Below are experts of layer 2 (counted from 0) of a mixture-of-experts language model. Rows are named router (the router's row for the expert), gate (a neuron's input weights, with its number), up (a neuron's input weights, with its number) and show model dimensions 0-79. Each number is 500 + 25 x the weight over its row's rms, rounded and kept within 0 to 999. Numbers have three digits each.
After each expert's rows: "gets" lists some tokens that make up at least twice as much of what it gets as of all text; "comes after" lists some tokens at least twice as common just before its tokens as in all text. This comes from a sample of Wikipedia text that the model never trained on. Tokens count by the router's weight.

# expert 17
router:464514543585502509509492530480510513512527509521504513507519491533489505502508541480474468494486490525521468488533547498500525469539494514544520511515460520504482490523426503495478510519487556480535480489487509498479547503514493497538512525
gate0:508485486496509503567468486476514499520512547501486477477530526500492508518498464495484500518484534512512532518532492520523481466496519523493552491513470488488519507468518518495462459488513527519516496541456506491557467444445526496494501522
up0:506482511527497511511455509487521516510481514490473478486522582512504515503525533490483475472509489480502525469512544515487524457453483486486521508511483543491500462529514551476499453520488515520548566506490513479528488462515484503514507508
gate1:482512477479494515470518518486518544484461497482515533509481518498511518468507532550531498469447542500491502468500492520539515500502498507487433482538551521482492481506510510497499513533483506506502487537498479478525485492501480504525545513
up1:516516492536494544486491503550505492499507553517477457484463497486503533496526582451471466538522486519548496492511518554492493532488427457477524465521478463456474486500533492528488464471498482499500470494516512483493493534475548535470459527
gate2:496455508493484498474452511476510499484538494482480519447502479530471494532502488485519487470501526497539478502566493519515515515483512494512568500489496492499515493490505525462503502480496520503503516512509483503506486559557517540479496526
up2:489482524505477481546513482460534547511507455496465484491484533483533492528467489498510532491538505562530507517516495547532472497496480502474504458484492499510508480528441476498503471459517499461487487503509501535497530519464463521520497466
gate3:509533488538501495519465485525500463475477464504510499507525467496492524512478473521503543470506487498495501476497542512479526496527515538499510562511498542478508554520509484456474461486528434486522499507524484475520501491507489495508469481
up3:481534546490536535498512517506525511500470509504475538474501487520536476494554447487512487514491471500458470502509505488511497488483500479485516517523507510452504518497483496497516492517517452550488478482494515511481517471513464482526451483
gate4:454535483516526481461510512518490506514494468483462500497485488533494522448556517523470491518516503521506480482498492523457507506501453466493548488506457521470476491484477474529506472499486523499549540500501474494531530505450498542508488464
up4:489509556514494532474484492508508545499490520464479501476507521473516490482503509513495500486495425492530458513536480520460524506510452517536521458523489501525484464548532499499494508489544471528508521507486461462540461515491508483502525500
gate5:512460521537485516500507495503488521522518508465472539514492498517508491517537502517457427441496513490524474528540491472444517507522484476466475498499542476494544519512496508517475507527521503447509469505500484470450504529488454510474501532
up5:531522469518509492574530489473494518486481484521491484517531487506501531489511467502522535520498436494510437482530526500482517496488523510485492489505501506514449467477502473470503494459520502502515528491513481519462496555512494484477527450
gate6:498459521509529523525466487471501472486520509520508511495498517520497507489511512488480505499511501511501497462486539544468500549534526499511485511524512505537531494505483439461501505494444493492545482479479510486539531529536518479482488506
up6:527541497491465510526527518493495511521511500508490492504516479485506480502480495490498477464473462494488544527496481494506446473488457473480526464492549496470500463497513549501510461509502469493466500535494543524450505499474486487520557458
gets: "\n", "-", "|", "        "
comes after: "\n", " |", ".", ")", "==", " =="

# expert 18
router:474480518513514453469501474451522459527479508529509515474493494536583472502513504474534484522507524479484481521548512454498498526484471527543513525455455539531532484496506513484461509498505485428514496492489541563483509514551556472494509496
gate0:515484476494481541498495475520521506540474504470502511566510499528514497510506497507460461496515475505463506470513500500524511482494527479475525491460502496495475511471476564494477509481479472459540541514490477483490524560488528565535480529
up0:469489524509468501526535494459485470537495492509500463562487490518497492488503511488511491496461518534481515485507505478479508478496552479504524522501489533488486499491489485504471576514473492445530485527453535526486487493509543526432483502
gate1:507513536505517495458452518444474499500514559559514488494517491527487467486495526473478481495529468478493516523454503501513519499536465513507514470490468471520519504527486519503509496522524497482489500525503454484445471487488474518513512551
up1:483476522488506545470463492503507478478478485512503489509497512501506508512504488466468529484533452520493530522531459490509477528465503542488470498465466445503508464489525499536490466509533521498491516505479476444493459506504468497441509477
gate2:486517542465532498519519523482513492502471519479468482489519484516523541493496529533493514478486490484475517505521526493513478520479460476503514499482492480494503495468515465493494502491562487518499480523457499470529473492489483519530487517
up2:480474477507494485543477532521494474504510502457472491489497511495543465494473455499523484511487465489513467459512516541514507540527502477437486540512464527487473470533513496536443521496531490525536490544532563503513477520486480578565506474
gate3:533514533515448499536493490486475525538533513500514504502504456484552483477476543473494519564526479502473511553495503527496508505467527523482452527498489519519462559494470501475532489512511520499481463535479484523497502546482494477466524531
up3:469516470506482509495520514487461475504522510496520490501490488517541511540530519527503491455502497514513482488465475482459519539518501494510484507517515485476499501490508537467472550511486499510486523505545556483508525485526442532523490510
gate4:491542483487510514513538503514519517477477501496502546485517517511511508497509502505490513461492524548495468547496489561505511511494498510447492481494527528475505466516505520487502498532477472539533474518499492525507484515542513536467493551
up4:470529486495486501488510500539503504492504460489528502511491481539547518494517481495478503459476505553508466492449446497496513545498545511491442535529498516471467457521543527518499488515506500516516485525527498507524500505539458527494486503
gate5:519455524490540497461482463538510493504488475514492524507530506529535518472521505478543517478522464510524567508499503444488447454493509547515495532512538457543469505539535495500533481466511486488511528497466505487541506530501533516527485486
up5:526492512524462514510477513463507515506493489497535532522534516456483501526482501523513470535511519512489478518509481502506530496526468480516506451471493560477534502491476479488475467523502518506527470505530479486504513492541480500456529496
gate6:491473529527519476514452514487482494500517476519492479491499481501494470486454510535508495503501503478479482431545513504453539555519494532505454498530485498465526525528515550497505517492460510482497514483478469503502493475492546523527494485
up6:476557488464518490532470432523484507455519483509483506486482499506479521518492508476483549527555511502477494526528510514517491543507544519488525518519492479508485486514507544466512502485483464514484504521534464493523490534499543494496492474
gets: ".", "9", ").", "\".", ".\"", " ."
comes after: "1", "4", "s", "3", " No", "5"

# expert 0
router:490465498524464484486490533502551518461478475520571450530509437495518506478474506509478454504489491492491530481522519487485505527504478492441490487513481472507550493473510461508507526499488564541512504518469496495477472526486450471493509471
gate0:512509489560525512468493516472510481497494503552513528524514527507551467478468475441551494482480495460501519486509512441510498488488497488525530496523509526501487496503518521513497464509492493506533513514540513465533445476523487483479469509
up0:474484522491523500556494476533482475474485502494429463489500521532460514515513469545475501535495526495516524496490491516512549478538529486517504546461508498468539499529533487476494512493503531455544505499500500511459509469528481510506514518
gate1:480517530518508505496508522513473521555566480515531523482473510473491502511452525480488479500512505469516546490494492481474572476489528511523535486549504488514512511530535477504506526468502531502504516474487490500492507537489514500512462523
up1:502504478485493470441493449481500484472494506490505495460517528510507489459489436496475510463498526518499492528490514545519477532474511497498469502460523540487504492489440520441538509494484477491511461508513526458491565488512479466512486482
gate2:498510535481529525463514486514494470489465466514455478497471508506503497500495516512524498486478492501507506491522525454503471475520502526516500500503478478495472492525494482567542492482509483445551548551504500469507519488511506487513450478
up2:519535471487425445527506516465507493475509459478496475538519494491505542520539485516492484517532510490468486495518478549492506520487527525517519506514507502484472513512543532460496500511471486514471454525472469549477489515537489518462530482
gate3:511464519511526488522523484517459518545499484504474512531534476498509466499529490484490504526480494469464467504499450503507515504495525525496486541522492494488486499524534559451487521494525488475467483478565514497531475487537499482514498504
up3:544463488487476510480513510494507514528462516503526485538509503454494481483531507520486483506546487485470491524481498503509528523522499505486436549504483486507493485525468506490489508460453469472509492480533556534494501477506477516481501503
gate4:506504532473489530469485524503493515522471491494530507529510493512493463512471448470488528473489489535485480489506498524508520457474535473523517519492504500502520495494506438509512450477508531494525474512505484492524443471461475540525499527
up4:463484473497521500499482484535479475442484520530520518477506482500507469503510495456483491507515540521542473524498506535511474501486502523516493460489536531510527516537517463495528505469528481525473513517496487529465522511541470484507499470
gate5:510473519481462559489501474492449517508475482491529453538549537492526431479465506579557444540532498490452500457511526501471473494510519528476512490505490502531469526487514511485503511478514535483518486484487525465531460550479495512492514504
up5:500495540495489476456533503489518483479533504512496521478506526517504458482501491467500526474503535505510535505518522522507498490478478473533512502514476514451488498499482540486497481510487472524485502483491482511484547463487516439530549577
gate6:529495492513436488527440518511492506465520484519534459511575541516528506524478516485482491491480519489509465491503518531507479518518511479461512495463475500535530459507509449468529492542518503547509484518516501511534473520509497513479506550
up6:517481508550502495514530518508479507519492495497563510474527484500497533510505544510541517531506528466488505493518485508536450524511504458534498510462510482482497538495493513495456493473513502528509518482521452512469516429490500479479513459
gets: "–", "ab", "-", " sc", "%", " where"
comes after: "–", "3", "1", "0", "6", "2"

# expert 10
router:508537475474450546517493495467545508474525526526454501496483502534486489510512462513509506492511460554448485527509463438508511534500467456488497487475488483462496519475469575509496538503479480504469474517511456505481529461487492483500475476
gate0:505480523558474480521511505483493519475506509498521467470492553488476501460451469500508522539498475499452508495477494501486465499523517526520486466508481502526536522486496497550539473467529460517482487499543507487567491497490509470522457470
up0:532544571546507509512543517466517523469501508506476494512496538530468502542455498492509513456466477480536514442514543496474482518532481484485533446468506463505507493511445473515494499472508533540534534508498493525555501494460498459502484515
gate1:507537537484485475507493526460457472537481517507502466491487466504538499531521501491508501492477528522519527515490465522524489532548475536483515506549515506466465495507465495510509499499536459514516494489543503474453516458490507471488481504
up1:476518499523491514490516502520485489500487505493509511494548507523476483529493509506516493528461491488506546538527491536531507496514531512500512483496506487513541543498539485535537487479458477518504509528485481525465503517474494482538504555
gate2:525532516513475483485486489544466509481547525480488510531521482523556512502503508522537518504489505499531473487489497490504513498490484493499481503516482503476476486484519542513491522453469475533481538562515471456496537479548503510480505494
up2:469543486491516479491497489440540500489492535518486495530510478518499497540499517504475477453498430499475493539482513513505497477509497479523486506473539516509528432493491462509487491509492521499469466486438554485516414465497528517548501523
gate3:505563473472533461549429476506467494473475479482481496484524502473474526470484496523467525495519511538487524469509503505499494533473469494537506509522530525505521510478512452496484520570498530509446467468498504476485525519555504476475484511
up3:483522485506496512563463504561543510506523532492490489497491475490527505483532471488525498577479494544527516522524507499513473518500560519520535480526450472494468541508512504478509528509497509500513515507542545497484529476528514482531500496
gate4:503496471460478509491478485514475507488460520487509444481471475483544492499490497504553459488521482479446499444492529483510506493534502539514447513515471495521493472500466523499502493477503482488468490530465482495431495502485506480467500495
up4:533497545483477508466515441501558498450473476482545473495504531506463499505523533482507523554493495514519482504479478465485484484500527458511569492549555508525501511479477505468513508528482491494527500544498520442509551555563474498485452485
gate5:490507500499519489529513472484481475464488502481438523473480474534507498515487490486493526441525520478494484466504502517530518487502518506484492487508511468463503485490523490512489488483489526472464490502532479500503491520552514491514509490
up5:461468478455467499478532471510493545540478504525492538487511466515520484505494509474502501526475496456506470496459551494531547491500477547502451466496521458507514543536519471472543499460509492504517492473487499501460539517462468517529483446
gate6:507504503505453501542487484555458522496562493519494477546523483467520543546459493537500487428507451529539537507523496477522488565510481528464483497516494485476520463476521512526495514492486485514486495517506446500533522502478504515422479517
up6:523461505521496497530467528514478505447537494520551496510502511508526532545502500512496503493477501555553501509518545487496502530510476534496518538495514554502537499458539493538515544503526501522495458485486473544489490466476497493506502527
gets: "d", "ell", "ak", "all", "a", " them"
comes after: " F", " f", "f", "F", "r", "t"

# expert 16
router:542461474487474491493579517477534476510457526481526495515500498496555520519504501495465534521498532482474477480534500520480477482534455481485506538543508475540469532522525490515536531485481466492545499512486509462514530505506499477532487540
gate0:484508514501515490492529479513505499482525505490540520495484512476467499508485516495532528524498507506499505477562527497497497498502561500493535516509484502479492500447464525526470482499500481501498484490468556526485496513539508477470516464
up0:457505521527502493443460508463483520481460531493514465465504482459522462551530506511490454526514503511517520494550520494470534531486484462501487505518470515522462486451473488451526491527568492530475519519466501505517456499515488470492527475
gate1:520532526506491514488536503507505541491500484556525470528451524470487543498532493496485431497462489467492484476500486496496518493548490526509527475525492492489538539495449495498488501554528506521513505546476471524487485529510505485454511511
up1:549488492457507521463500486472487515531491495532486527494491493491485508516485486503506536500502474529475527498501476507444505493509498533498477477514532475510444484491477488528534498522483509468468480509509479499528492445511505529517493478
gate2:521504490482501498504484517492463545493492513552491495545477508519490520508525506531486489479522493460505547483497489459479521549476528462520478471522492514509441465474461507509519544507509502511526491511448538534502479461495507492488501541
up2:510477533523507536519495516514466507527502498484471530482519478522446469517485514484522475490507493519499512507503486521545548424515463502464495497492492485507500521509507516474487456478474483487444467506514452485506468503468539484567467467
gate3:533494496493495478473512440514511503542462475532536502501502500505523515496459546443504526504515546462537496535490526521518464477503523533505500505482522509503469498512526509501483516521505506481536506487481499482508446567514518521526515544
up3:505480526530486452487539463497475540464456437505510534491466516489546529507532469510462538410513479496493485491494503419475552487498509535486502467468524509488515466534498500483497544493527499508508490476499469501469477565499509471499489473
gate4:495504535502500451540518523519493464546510472488570544475453501539514468520477518539501460479532460486492500498504494493515490525473514494496497536546476433514510505509480499469503510525492476500499549511549464511495487462495542499522536528
up4:495475468516525498527466523494504464494495481497546524525509466496523491503463533522514484515511469502480518516503494469503502475455537517501480525511498460513515482502477523462490526467503467513512554455506431500514498468520574514504518486
gate5:471464494489539480509502503463526485488491489538472507527522527508502488482517493494518480543488501522499479509506501491505497492494530493552498544421468522513468506515465551497549550520474505515489486523536456489485463472530532517493530505
up5:545516496513523481486511497526471531516537478455501499528464488475528483519494508494512465515515466536495488474486500554494459524449487537480471486527555497482502512485508470497448478485543515463493531496492480487530512523496515483457479474
gate6:534493499549500512509580487475516499480505491469496495494536547527487536484530533510513528484513542466518502512437511481503494487547452495523543481508522512504461516523469509513471489518527476501525568500506465513430503502457509506491501524
up6:479497524478491516516495493548526484509488528579494495481494496498510485537505474464425459467470536482487490536527490508505508437493488486499477490515458485515537491492498487466502509499511488475477482529530490507508515519465496489481508489
gets: " the", " The", "The", " his", " that", "s"
comes after: " of", " in", "'", " to", " for", " at"